config = dict(
    moe_layers=[1, 2, 3, 4, 5, 6, 7, 8, 9, 10, 11],
    router_z_loss=0.0001,
    vocab_size=16384,
    warmup_steps=50,
    decay_shape='linear',
    seq_len=1024,
)
Below are experts of layer 4 (counted from 0) of a mixture-of-experts language model. Rows are named router (the router's row for the expert), down (a neuron's output weights, with its number) and show model dimensions 96-191. Each number is 128 + 24 x the weight over its row's rms, rounded and kept within 0 to 255. Numbers have three digits each.
Before each expert's rows: a language model's description of what the expert responds to. This comes from a sample of Wikipedia text that the model never trained on.

# expert 0
Last pieces that finish words, plus whole first names and common nouns in prose, such as re-union, dep-ression, Peter, Avenue, water.
router:105147095159158138082115147123118147161128099142105146107151096122090099123106179150157116125146105107097134098122147144161097104151091163136139115120142174153125169134112142105098109154154122111117100138093106108136105161151119124104103125104154132139093107117106095150120146114154076101
down0:117167130125114074095062130120134122125128085163127148102115086120152154116136122118092142146169125114109153156133143129115143132165174130147114145158117180124139090140197094156179145157162073093134157112164143103128129128130145149081105123130121174176165171103120144180111115117123157189
down1:141134135102148143121142130115049141146119093108094102123121137098072143113148092102118113161122109109126183131164111143138094152133193124128139128112137148089131095120097144140117138104121119124110120107140165096127132150100111150132058094137119119076142135162127201133130143129128163114
down2:157122120090112152175064130154184149158172132166061126104112125171145139097148139168095137102098070153137144190157092093144173170103133120111134151115151136107127118112147123117131148140130135167124178123137093147134149155113124159121125144121133159105141127144091097128132099123151131175
down3:134123178137111088142136158127118080131104141130138052113102122117172168140132128105153112137093077111137125123159118149098110115133153100105148142157144122125125131143177105131134126138106076104118153134117128147139134131134115126136149140137103159110200097103113122095101119174064185140

# expert 9
Table pipes and separator rows, sentence-final periods, and field words like Released or version in discography and table text.
router:107132093136159134095094153124147151169140101143082146101161079164113138121096147143129123130152126118116136091141157164166102106137084180140151120119133165153127151125096125115099109151159133091092111147091086118144101152130142111114115117123141152144099123128104109140119167108148081106
down0:101148154111090121169084143136123135137142186139112068172141117119144138094155106131121102109126092076137136137075071143097128119131147102111138126126075134149134129116108178128102132112138084082112135129178129131169162161134157147110085101159103153150131116124169134122111118142119107088
down1:127141164127143108152174125117150143140155137108126116146073125142148112119182162110105107132159128123092095149121100134106114157135133121189162132124135127153166106138175101151121128147167114174166162159159122141177131172163102164146127113137098143130116129165110115136171103112143113112
down2:129141134156101111097132116128069151104082120107134151129090115166151111131101146113125120096119109137091127142122152130161143114110106161140188111164109142093136140076118151133097125087112146126149100086075128116113121119109110149159108093139154116144186096111155136158146119151142147130
down3:082100131122115096095132164137091157114142132114123111104074128138073119153155120111139060149065103094111153110088129144139105146123142128123125146121120116117173109100091136129100169100142141090105125149120139110142143071118097142145131108105106155101150071161083177119150125104156098113

# expert 11
Mostly table pipes between numeric or name cells, plus career nouns and verbs like term, appointed, promoted, returned.
router:094157083130143158097084153109150145144163106138099142095163079150117125113116154181151112104137122143124119071109150149158096111138093173162124095125167141136125161136123131133116104138121129091094120127105085113162098143134141110131087145099151151124086134123122118113118119104163109125
down0:102138117108114133147093099091107126120133079122147155144137106101147126147107122152120077084140097157116129103106131098103165163134132150115095135126103125167095086110119142139169132131128116107135132130125116122114145078112109141128112131112164133111176114159123175182103132094141109065
down1:110132143173121139113117142121129164126097139124145144142127128096131131147111130152161168139110147164118138166157147102097162107165100142143150144162108110130147105123130129116129106138183147128122109104076132111158109118119098119088142152161161119128097092122124149110120133121130133119
down2:083116117151133175136106137122172135146109153127156119150122125074114099115127167152126121139097139096129148123121130179123111107128117110142159131138096130123121137150112123133147107133128130142151121086090131122119134095123165070165186095116168109104134144109120156147137137128090109128
down3:128084144140107170177121153119128142154104132104093091127123126089114139150096092116109116121136132136171137131117135135155103178141147100183128131166138184081154114128093145133125130127152074138169126128167134136139118132127095104102110155117146147132131166123116105139142095144152123117

# expert 4
Pipe separators, dashes and periods starting cells or list items in tables and infoboxes, plus some word starts, such as "| Turnout", "- Music by", bronze.
router:112161082160156166090087141090138159166136097147104158111147105157119132136116157152159113106142121110112150080134155160143108119154113165136121106105144175170113167107090159147104088147150122079104097124115105091153116166132112107100102113121144140143122136104103100110132147133135088107
down0:082134120178130120149095095112128147168125116130098091120119077159106100185119143158106099141149113153131111122117143098151151139136132152162184116128108132141120130121144124123142131135150134112150084119119124121181135147098143143158120115133148129123102137136150088135112125175110115117
down1:133144096130099170128135130139074127128149149103186138120127106135136172126132093145136093131135140137110182105108117088107117123118076084107156103122139165149118134176116073097111123145085122151149125101081139120091136089116128095124117141109127175136158159120136071143159146107162114138
down2:104150149120153162121115157134164160104124125167111131115092165145133098075096103124135112135152134126076117150122136114090115078118089132103089121125120091112123113118084133091119197088157152129110164159136133137149175157101145139096117155160128132129143105160122153114139158107134115122
down3:118084153126158114094124131114117153133149138128119094167104136107138110175132144140144082151142107076098085137123134099060129100204142156151134058132113119136113131129137177118100104172139129146134097079123141128161138157121146141146118131138134160102108156126098103169129103129130155138

# expert 2
Words in names of organisations, titles and places, often after a hyphen or "the", such as Secretary-General, University, United, Division, member.
router:099154099133149154097105131102104154141138072142113167104155093149115132126106153152148110098150106133117135089111162155173095107143093170151129128110159134146128145126108164138101102123138159096121113152087097126133114182128132142097119131109128130125110105103109113087144141119130105107
down0:113156136126128111119118123129078122143120128125109140166083118074090137130109124136090106116133140094150139105093158154118162149151117172149146098124075101128175102105152131080137114150119175150118135112112089191139159158173187169146157111147161107131137099138139096132119124119093133129
down1:119154112145110149162079101123143057126144085146116131125125104136139119108185119112127125155141148136109146132134166119127094161129117123108109132126146077081147094098084151147137090138180092117105142126134126128118145142118120134082125123108180111135078143158147113155122102098183117103
down2:118109114113162147130107070105157150121100151108057153128126131115166135131125128124083181180133134122095131077161163123144136109126137081130122082083099112099130135121141148167136129121166091115098113122141087161125134144144120057150145111130121144159144164082137141094138123149167188140
down3:126175139101119127147165148134130163149122110136120143099096163144133137129138158151089145122139165165161113125092157163085118122157149126131084159104121098109096118146170150142146121109130138121134116122125133154122129165145104112101122126124126118122136122142112145113068115144091168082

# expert 16
Pipes opening table rows, decimal digits in result tables, and bytes of Korean or other non-Latin script, such as "| Heart of Midlothian", 15.212, age.
router:089148073153160153083107142109126152144170104147089134110145100164125118128109151141156116137159090110099127076116152146168083093134123148167125105100119139152131162111114122108103107132146127090108114139085105116159086161139131107104091116101156123137112123137094109107119141122159093103
down0:122183152112151154087118096152132133144129102147155174114121104114101099072154073122147155158097125147146164133121114115129120115127137154105150125133132125127141154095109127165098089138156167087114139133132095152142121146140096127120120141090119149119155116164160075157089099157104146133
down1:127133142115171152119109157095126134129137145112134172139123127122119164142101082104183172112122109119138152128143131119173136090117155095117082133095125125118188144122136146127168106081107128120142178126100128127130107163133128101114137121090109106139120145132178147132093069125129133115
down2:125073151158150104100118107130133082077166125137107083127129092089162116138118124144102138163124197117112169112109101156129121117142092101160117130137161151120118166129141116125133153100116128139144161106121111109177182103138061144118108112097160129113112129091108108087142177136136112125
down3:178151132123142104105114122140107124174159131122153095147175156154159117149130170121129112142110134128088154163116108066099136177092118130092127126110165139117130124140132109154087109117137169116130136088109142184143096140116089172134132118115106133111140147158135133144111117112142161156

# expert 14
Country and organisation words and final letters of acronyms, often before a comma or period, such as AFDC, Mexico, Air, Army, European, Gallery.
router:103146077166163155089095152117151161145142101156101158117153063138082121127114163170138093124146113101114120091107166163147100117135094174150146133118159157155104164124141123142113127142125147097124116132112085106133100140134123083113091105114143176137129139131091123141130122143118092107
down0:157105146136115099132145121122162140157139168124139176140171135105128127082133083151140129100121124094106134144181138136150152139136111128148170143101105075115115157157115139138093118116168162098131099145162102076111116099151127145179126120109138110128149154120108101127117162144142099103
down1:135116083112103126125081115110099154125159131108116111122105133103158106117120106065141145124093109119135096098139131075099127157106115130142149135114204107120113131121091137153137133165127189143097136140138119099142117165102090168145158126104128120132131152094140181111148130153160153131
down2:145149135161091145164142119138108092131123129123109168125088139136118093135164116111139126106156102126129140141122128115120099132105118171103108115190149114115105166124123107145123143119112152121178151079084128111152132135168124102125077142141145137108146111147122132130149151129139108128
down3:120150097150169150128117101156159161115115129138114172103163150123101149123199164134140125129168165120118158128104150131120114141128132152133106126160111149122099125115113064142137108143130140183116110154111078115106130142123142105136139121115127136148149140114139078122152170107148134097

# expert 23
Slashes, hyphens, dashes and apostrophes joining words or names, such as Dayak/Iban, his/her, and/or, Frodo's.
router:125119113152144118131114109123153144111114150131086133147120066095130115130147177126166128105144129163117136076116105136123116127162109119176138106153131149136088125078125141111115099142124157098121165118118085076126111165188110090122108080120123124132134167130110121143157135116135156122
down0:098125109164121144106154121131178155130159175154100156127123135123103163065132109126120140150130097153112112162107141178147146143111118112139135136138153141111145126128112086133173116186138144131119114162168127133146101120150113137110119116132123109127116124140124114136146122097080116134
down1:140124134104120173124135153108095110092155110162106100122116107094113138129151067173127121116121150127096115125138145122095126102144128130116141142097122057147150154139130131172154138129114161099114129125130148103115139096170099123120147125087123154129121144114091098163136121123147099111
down2:103119120093139133130108110131108142132128103129137148130158158122160114121110145116139107127111156115131130128135143138125085097109116130111102145098137160116068169143113149108139122115094121143131087194096129091173114152119166116174126117087109109146127150116142200168104137086103125132
down3:126097146121148147160170133092122133155139101125113087130151110096111090157142103141149158174110151128172166071130137069097144129124090155098136127119133105144125188125131133110130129125107126132114162125129136116079149141084144152118120118129114107100151132104139102077129116161161141115

# expert 10
Final digits of years and coordinates after 200 or ′, and the -ing suffix ending words, such as Scouting, Banking, Amazing, 2002, 21″.
router:080151097190138158077099123115118149145142101117124151071153110139104099109148144169133068110139101110123117095122137132161128102144134140155128128118120155140130153117113154106135108145141131082139106117108082113151107114160137109106092154130129104145099097115098094115118148136122094095
down0:074119146154159135133114125140128123146087106140149140117151147145127118115161132136135137127113132169118149162111134136100119162161110110142112117090121101110151121107101121092105086197114110079113107120093105115073092115124094146093133148140147130153143154133116120131114125105146098127
down1:119159137123106110152120112136136113131148130102136143116134076158158166136183089144115107077131139158118112117148099137100183126104136083142127145107123176145118124137142199165080166147131128140118150133167103163106119118134118127142154159167112147126091112126122100101128113149128120145
down2:138152131176125138104107162106102181130093119149084129119154143154129143128126140148152170114103085137098139101067076120093135163151169141137097065122131124128135128076132121124130131111152127115139114134146089113148121110131128115138104160099153132071144128138140110136128144121100163106
down3:100128147143152127134145146161192115093105104178108169128153109142144147106115146152133103099109167105167107110131116128114154119137162122122162152095130127145092134103123122145139115140124096128090121167115100132163170169113158137113125077126107135152106160137103115128100110176142118114

# expert 21
Final pieces of words in prose and function words like not, can, could, because, such as imit-ate, ste-ering.
router:113136095130126125124101151134143151147121129146136159125110130097120088112092148133107112174131078138107179126103166119125132102134098158116174162121084114149125142124107138105119113105155119116146110168133118117160116116136188123134120148114133153140115136138106142183149117123165114090
down0:145128118095117155155115129121115119116109104102116129099101118095080111100120106127132110095155075150149134069131127104113135160098086162167132165083096175120130131105121107155112161170162117121102127102115156094146129141146150160128134137141113138168121111155149138123106154128091129137
down1:159127110144173107131165097116136084125108154115114139117178170087143089113139150105144140146137139101144098112119122096141121124142111185154131111077144146130134092126097140121125140099099154129097109121084113117170187085142111138113121156164136144145116107150087128126085134099140125132
down2:147128162107135142140126102147170124144091149114110094142137119097096105123081122126140105116148126120146173128117143149090113117139144161121128142144137152145096118145137145130108122096112107147139171186126123133097160106147130161085073124137101137079096137119147146149056119146114136149
down3:184126136136113123115122156151129168125093115123111138135143104140118124092158141142106122134116088171118116114154131100129112099122117102133134090074145126121162128113130105096156116159113163119085108163104101118128121131135129162129090152138151128095147143146115120106117176111110216142

# expert 1
Field names in infoboxes and section headings after a dash or ==, such as Location, Born, Early life, Genre, career.
router:117157119145153141132128160130146132109141124126133124112127139169130099094133109156145125083167092161145125098127137150122139119119110140196133158075104139124103148117108151093117090162158114113086131168127083144143110126123135131091132128139174164142104136143117141153144109138147103129
down0:154111103102130135142128116089153142084147130157118104160075113146109130151123109108165153115135087099111100144157091126176148100106119166140120121106087140129117124113155122125152103145172091101102163082124136143101094143171140128123106090158146092133153124128080158138169150125138148144
down1:181119138086114176160122093113151119113135108092073178114141129107141102128093155142097114120132119176082122123171179134098111106159099132148155109130103116143105152135125153096154115095154145075131102140128075110137114158121143161152117151126158158142108131100112110117155115090175086155
down2:114102130145143117129117139133106128133121117100124099167120133130121115072162171096131100150097133155143088128105101092173150140166091080140137160123124125104117111100101116136118167178130115168061132116132067145132116115091098146127127113126184084127108090128132130110122113094174160123
down3:115125117137070145169121172127125119084136140126110094143108126106126148134117128093109112116114159099146129175137136115132108125109157165147100103149140148105119105108094096122109170182090142135138152081112113133112125190125175153142092108152111121161181117125087135143140118116132150112

# expert 13
Prepositions and auxiliaries within running prose, such as in, of, to, with, has, were, usually before the or a.
router:140132105137149158124088083120159163132137122156124140120103122140073095123104170155129119163119120145070205116100162152154083095156106161144164173121074181162128165130123121139147111120125147113129116126116115132119106146122138117094083079133171156139110147086123093139108152114151107092
down0:144147177116138178081071130141128101134116142148161112176114124125113116153126118153166087136152155088105162075129179139165126134122092124188135141126089091141151162132141118131152112101099151137106109110128101127107111114111117135113092120135129109132105138122127143152122119137145128106
down1:123122068159156146151112140112187103124127156080094136118108129132098106137181124111076134135125137115130134099153127141143130095128136132171137130125144105092092113077086172112115134094142124142116133124088143131163143158175169132135149084113095162145151117115116119151123120103139124088
down2:125145164118154148137154123118117127101086134140105098099110142060117067110154100140129099119117112151135143117172136161125116139130141145147122117092061120116153129153117160123103159112122165133121131112157154140123151113123095115096121132135155143115158125131141149139085122101103119129
down3:165125137158117135114116173147123136145127129159167142110106123126157123166172118150130143143138123124107173158103162144133112138121115131142116115136101132142157138146152105097097135131131133089118117139119144140097117141132171100091134130135136184141104110118129113083154158124151143121

# expert 19
Single digits and commas inside numbers, years and coordinates, plus name pieces like Mc, Dr, Mac, Dist.
router:105141100162154144089109160095133136162138098155071149090143073152101120115108150143146100124162108111118146083115170158141083119140092167156117113099121171173104143101101142125112093150153132104099114134110071122130115157142144119088124129107133140124110138134111099122114133108130066111
down0:159102145133093132139149105125106172141154131136116088116149126096115113150159129169129139122113183116091096116146122126127125168145096100126113150119114174089091074147123123172160113143131147124111119092164093148148140119143107136077132133105127098127152095095140100153072138134131160149
down1:094147142122115146116130152099107159128124164156116090140123137119156150117153110152161111107170129096141125154135159121097124133127135105151129135181139170111125159135152138074117126179106118125111126133134116102143114115111109169137079148150129136141156142096153149131118144098103110126
down2:117122151165100064118138114135125122127167070116152116117101120143134132153102149135131147151126173117141092104127111155140132070114118138124131168135146072154146131093123148132129081142157107108121154147095120121097120114105138160131130122147167111098133132094166133119115151135115173152
down3:173100180156114112107117178126097133117124130123144150101137109116157105120122109084138134154127117140155124128157110097145148160127134130161118175109120161134115130107121104120167169192096154110142099124180112077112143180187112138123118102108143131092133141087185137152103125142133204110

# expert 20
Numbers, percent signs, units and quantity words in statistical tables and prose, such as 67.31%, sq mi, $116 million, 000, total.
router:121144102158168159140105119119124109155149133118113155103163137102136117103109135156155146137139107150102131100128170141093149124142115167138137141101125137119132115136102125118118132150143180123125099105139116107144123116129139138116141097108132115132136154138129102106141089082147116089
down0:116112083168124131140124130127100145122134113150149136124099099101154098107112120115129145093116147133173102149125122137144108135150119123130164142122157133138083184085113095166095131109117120152139117147100122095093133144126104137134145136166134087119081179102133142145114146138169071151
down1:105118186115103136118155142176102123109143130096117115094124135134118075138184141144099132148134133183137172080126135130113036147118132158140112108097131136105091133096152115127082122107126131109132114122112116124170150168153120089123116132115083168081129119110156153109146107147096156149
down2:139169165168104125163114110166106131144137111118136136107115191128122141177122110094120145129065138129140122144095088184118104111110128128170134120108109117101133073093108124126089136121097110104149112120146148134120102130109143131144133140120156135132112139117131062145139139139158120138
down3:104119135105150174195104118183111153128128160163140133145094123110117143120100121127110135079130178153107103117123099156160143142141127145135149133153132129072150124108117098132166108186146109152104165141123081114156117133175145104145196100126141098118103117131125148149127102093125163151

# expert 6
Possessive s after an apostrophe, colons after infobox field names, and his, their, its, degree and minute signs, such as World's, State:, Personal.
router:146173140144139144162133098120131159105158085129152134089139162140109087084156125166160125108116119156118136138110131111128133125128129111179155151087091103140122178152100153093115124172155159131141165172139152139171118110123152119106122135123151136150107128145111108140153134092133108125
down0:109143126125119082196154121106124142110154152121123159119135153140152102104140122091117147143122100135147129122173138132149172142121115136105156100140133158093139121146162159123146106133115082123129152127104125138122184149084112133127129166089115148116177160117069138122159106086127081150
down1:169093113139117154098147138131105147119107119116125152113151119134101178120083082163123132109151136126137155123133100152148098135171085130106109153114124100105170091116116138137153101097156112119141073129133135152141138078182104095138112137127143130112150127157118127133163148158099126154
down2:158105169121136132137091167133131148138176135164141129141132140104121085136109169110138114126115128174073151140143092117092156103139139134119125130076117161160152142141083102134157127104137127128120107103090150139137131097143136103126114154044123112102130089116101126118103161104135105110
down3:119137113147134119141150131111098157075164190142139129187147151097094131119180101114098147092111148169088100142105142150157141189116124132162116116111109132150157166116117110128163108144113122101128132185118196120099132151137125110191125103121133103162167107115127146145127127123145164102

# expert 3
Line breaks, blank lines and clause-ending punctuation like ". ", ": ", "; ", "). ", ending list items, names or infobox entries.
router:116181140116159142147116133099133129135165110156089124110093119177116147112125107147113134162131128163130160140145130151129098135158142141177128142064092127141074195054120117099127110129147146125102156152118119098134096189125148100108123103163152136148128133068103113144161137139127111132
down0:092135125117131116126140114157125093141126176083097126141150088126136112108131156170111142158142131104113141104130124091101145141105126145142111066101167057143126126086075138105144167128119122126102133139113102155096120124122163097145123114134107140120152104133141115142147104134127141139
down1:131114130124088152113148131151125112136123150131121127136113123088095097114151148135149155133129127137114103193111121137133117109137109118161122098143139117113099214109122174116120152155098126143139117119106136146114116181110094109170124158101130138132157165098152117129148101100089104146
down2:097133138124147123101126136142136132047163130131172107139073147102098111121169086147136096119124075142125108136093082087118097120099140089155168138152141113132168097138158107188134132146098114136136149138101129102139110146118133174096146112105097130145122122152145145109117122091128094135
down3:153137103126077133121106147144129148089143138149080110148131113204150095113147112169095165111137130087133131076118114136114149120137144143088109135167124122132124104095108057134161116127128130130104141104134168107136142131164096128140122080131116116112125142148114101118139144097125087100

# expert 18
Final pieces of foreign personal and place names, often before a table pipe, such as Luttbeg, Beresford, Ganavya, -ina, -ia.
router:075148068159154139102104130104129151140144132135091157125127088142134095138112167148134087106138111110127133084112136140173116122143127162172147145108135160145105170101103125125130120147130118079115104142121111101141138153130137119108104109101117145132103115108112116124132142133131074089
down0:179127139153116132147130094124131164135138118082123166132105132123113111139130120132139127115140131079128127108178138111146112088106161133124126147153136080078133123131130163139170120115139126132140134165154110128174180136113084127146124143112090126144110092101137110104135119129100135167
down1:150146137090121074108135107087131119064108107123148107122140160106121124129169164179157117102170128169133109118130121108108169129118116167149117114148137092141101138094129144138119095114165128131114098159156118132124103109116145181173184103090103145135129121127172065144143110145175135147
down2:106097119174112118097139126096140091112126124117125131119147153139112100129093167132149146107160106134144125139102141128149118128125104118100071166151125100121124139157140156144126136115115179176162136157132129131157165145142125146114159126117121160146093118118120138138155142148164132080
down3:138122101117159130145155125110125122118142121140124137138098162080089132162161105144122150157083129127131123133122133135119105154145136123125151130094137130122123098135184171132109130116136131156125153145107112165144122112169107107131136138136141118126157129158143152151146118133143130087

# expert 22
Middle syllables inside proper names and rare words, such as Derulo, Lalonde, Militia, Tacitus, typhoon, Ducker.
router:101123118111169146128092138090128152155136150131074130094135101142102125131142161153137129121161077106096140073143148168174098091130124145148144136142107194145084111082138153130120123177160112085091158125072084085147123134171137121092108156095135124146104103123112109113097179119135123115
down0:147137116129110132110108174170130093143154089102112124131105113117113131185120126150103121132140139110099072134123137129113127170145095119131118122081121169130126083118153107094153132131123118117148146145140125132103137102147141113153080141132133160093127153132104114118178149125138131110
down1:099125205170083101118151128107117121101173155128163064088141165144139089116115116147134087126159099114119174155100153132141094097116168092102103106093091116140160108134139157123107160101161109119166134144134111153146127153152122124097126121104120147148145140133133102088116108109069128151
down2:119124090080146116125136169130107162105149119175149158101118141148104133138134128108136115122138146199133128111171076123136160164146106060114083142127112148127181141106123085165163139128101141108140100110109139138145155125118126118131104105129114117162147137125142118149093111124149138149
down3:108090134130141102162139097103115130113117134117097143095140156124063098117131170153097132133158132122096131156102138185137114171100122138132133050117110119143145109151155112135097146132155137200157134148084159132117110127136127156090131125129145110088093104131119151168102128129103150119

# expert 5
Articles and possessive determiners before noun phrases, mostly after prepositions, such as the, a, The, his, their.
router:129147122151132141106129118083135132115143126141131146121151131144087089148122121166105125133148152160114154111122152140113073114120074132111141150116136154149107129129100148083068113161130152105134142131130126093177116125176147135116136129124139113136092117127108111157097138090148106120
down0:140177087134116138091137126130111094164149130112130128120117121143122116135112096140178080189136100142136102129139128124146132102109152133090202138141113139084141102138117128114117138085140125143102089139145154120142164082125114176156144115114191124117173106094106135149140127135154134120
down1:143165112124086156109110159067116147093119142135102107100094129127139101094129129107163135156104125121148146118130137119141116145103118130154125159133093138123153145149171130106136109108172136168127093132100141109116111132126114190119105130137122112096090157110120158112089097149102082163
down2:097107154122116132091125114133110132168111127119099110092140133105115137186090111161152124088146139109153104095088078152149123178150143156135144118120098111130121123158106133099140113117109124113078120131115162157160130128163156099140154141113137114155138128166143155123109140117133178138
down3:096154096112122143156103150139130101125098131110127119125139164146104182113145120132120113145142134118145119104177134135091120149178137150155127121125093182116152136118144131135106119121127113138130132132151124121120125175126118143149120091122111106143111088086121076143131135127132129141

# expert 7
Lowercase word pieces inside words, often after a capital or first syllable, such as obst-ac-les, st-agg-ering, rhe-um-atoid.
router:111118122156157130135104116136169159142159132137111122080124111115129140083126181122132090109117158161121129066121125139101113109128130123178123111120119166132119137084120121105136140177125152094163120112114085103135127134147138105141091076122122170174088129093113131174168140092133117103
down0:114105154132113117125090160135124078112076123155141116107129128175136153092128120156133105106140145102143079128147087087115105110069127146133097119109138139134209112156076112125166124171142136098157115170138163112109159100092120121117168154131124127094133180124114134123136133163102133153
down1:111115168160143129104107125082122126127151164186129101128140118146126148132117160138149130114068085137140134109132146112103118159134112093151110161143108108133106157140152155148169141124116119160140175121128108072103102126072137160106116126152119100118148124114162095139123140122115145121
down2:148099132081133142136107133180119161162123192077120150151108124101103133123120134093110096134129145099084141151107154137104118176127119182164117149183107121109129156115108129129122124139148135118124108127150113115125141158138120108161111130144161111132176181150122167134138130157054116154
down3:131129119162133120131128121137117123130148115135128113112146165143128136116160099127129108141123126103176139131139173139139125114128088119122127133096124110103109133145157138084087128100133113133148154139149140125141098157116140163132156091126141121116156101134146107125183162098150130128

# expert 15
First pieces of words and names, capitalized or lowercase, such as Ac-res, ber-ate, enc-irclement, Voc-ê, No.
router:102157069151172147110080140097127161154159127157109127123164104156089128117115176146129127138148108128100148087107156156162119103150094171161149126120140163142122148111122124114117106154170139110119103129112078097135112155151144119096130133120140151161100127131115093115104137116133099109
down0:117107119147095158156103142144099155086115125116137178165124146133097059130150174080145092131146142121133129131122108107108094135143138119115132136116132132164101128124104128143106118120125130125121127144109128145104142138126131130137087156100143148149156144162109144148136149119092101130
down1:164126132165110101177142119149124147117158177116141108126160135093152133154141163124128149125125154111098116100083146140130121116115152108161122147154130192172126144145145098116160074140108161103162153133148131114116145128102149116093158151060126126103099092116106115161111131142109143122
down2:137122081116159087154116168136124152149153113128166120127077139131140123131107144116104152160122146132146117156164150145096158084152111083149119159152091171098128097136129095099135125135108161097173129144145151160135124106141122137100131098141116080162103092131151110079141142110127106120
down3:132138080145071186136117136088152128126110134085086180143109150140123139145158125125148141118119118110111113151116112135122149153138131135154150116154097132160127071172088144121127126148177176147135128111133131131153127119090148110082102147142093136125136136172128122124127143115138165148

# expert 8
Short lowercase pieces inside names and Latinate words, often prefixes, such as comm in Subcommittee, ins in peninsula, ep in Recep, imp, dep.
router:108138118129150144115099132078151146143129094137137127113143095140126131129108145117130091127161105139113154079100157160098114074161102114163119120117141168121128122122148108121115153135144133087090113124062085111159119157174148090134109123085119195123078105115091142165136149122113102134
down0:159101140132111144139115123080131129127144090102131134113152117141137096110157151152125133124129124128109140157118114109067161128113095091126142136138129132106139094105122097128127181157141123089098137121092141146133154126097154131132115142120120103095075089122146117130111106159117092115
down1:120128136159127158123133111126154112169130143133144108091175140117147136133138134155118163190131140117128107151100128158117125157133133095146071116105122135134169114129149157145128120112120116136116089196147131115159095137129085086149155126095135162098161150133131142154142163140101113149
down2:121133159153150103132133136160154130131150137138095124124115100125084114121136106093124135110144084097098120100164143062139116137136085119142113119122166134101155168135119154150139142137104163109105153122092116096169129082125091119140111117089118134108121111150133157148115115085107087106
down3:123160128162146116105131147128166119132130134106157087153101110074122138149121099156139122104169089074163119146121144125101100131108153142146064142133109163153156165114146150113100119095129107093138120102139126139126107089121122128134121114067122097134138083161154141118129108157124117118

# expert 12
The -ers suffix before an apostrophe or period, noun endings before punctuation, and capital word beginnings, such as Founders', laborers, inn, San, Gr.
router:088154099160145165127098142117127143175152095147096151104152086154110127126120135135140111133118132116116117077120153148169119118128104161157128121112146172167136144128126113120096111139127149081100116109083070103159113167150129115102123143127154124136090141137121105137107155113133101103
down0:129096126151106179131152122135118171135124148126175123188139089133133120107132116177135145120121167118192135115150103093133077112136171118131112160131143098123123170115126112142109139135144134134122152154139111143107093112137098178090117114125122112165131119144085094089072146138120140140
down1:123121134117136118128136118170124077139150121167111163097123130161143083130114122166123181107102134117105120123121111119129160078193147139111132151137154127149128122138142151130149126141115150147104138140132134117107168106102166109112132126141110128115134159110113147112131062148123114165
down2:111118147144148130136127145137138138158108125131125131118149128120111124118124172112128102151172106109154112122128129108200165147110147176107109117137127142153139108122124075144137099123125135117127139138134086089120113103118128137154120179158116153092156153149159182138125160131128128111
down3:100175107147133147145103122088129123144099135123084121110157091119122131121131179095118130119141135115187089117153160110158168137115159064087110124111148148114141137153093102124120152165140080095098094103083139127142106092146158117098155130097105162148127118151124164099141128113092105150

# expert 17
Commas and conjunctions or relative words joining clauses in narrative prose, such as and, while, which, who, but.
router:136133143129151158118114146109117129160134142157108139130145087138130125139109139118161115163112085116121155104091144168157112136152083199144155149132138152170103154088095158120114097138123158157133114126089124110132130134149128120146100105158157125132129118104117111113105132110132110130
down0:129157175106179144107114137131123109159152140168137147099092142122175127110142145099149121094126136073130107113130125125149157117130109166114150104126102103113136114134148069184135196132123157137135091157098126119132089118138095099110162198106110113106118117147125170116139120135184142094
down1:163125126133131160128138147154120099134141154139093140096076123101110130122150120073121129099120128112126141130136133094102146143101154136127128194151064116144124152074151134100139083108129133097107120116081128111084147155101115125101129125134100161153135137088157119107092127123125118095
down2:135157141091156176105126131140136143093108156142087128115156117138143101155141100109128086111118147145128133139129121175131160105172130130120129070144128110150130120076087113163144113110131115126194147144153108103089152147135128130148155120143128072124113129144148127156116093155111092134
down3:142117108094128088100133047125116095098097113111100141114142112162165129094144118151144120102162135128160114108151107149069133105141148140103156111155132097098117104135168120163112133132092130125118121141126109157182096160122075125107100110203104158130081125128135094135116125115117133111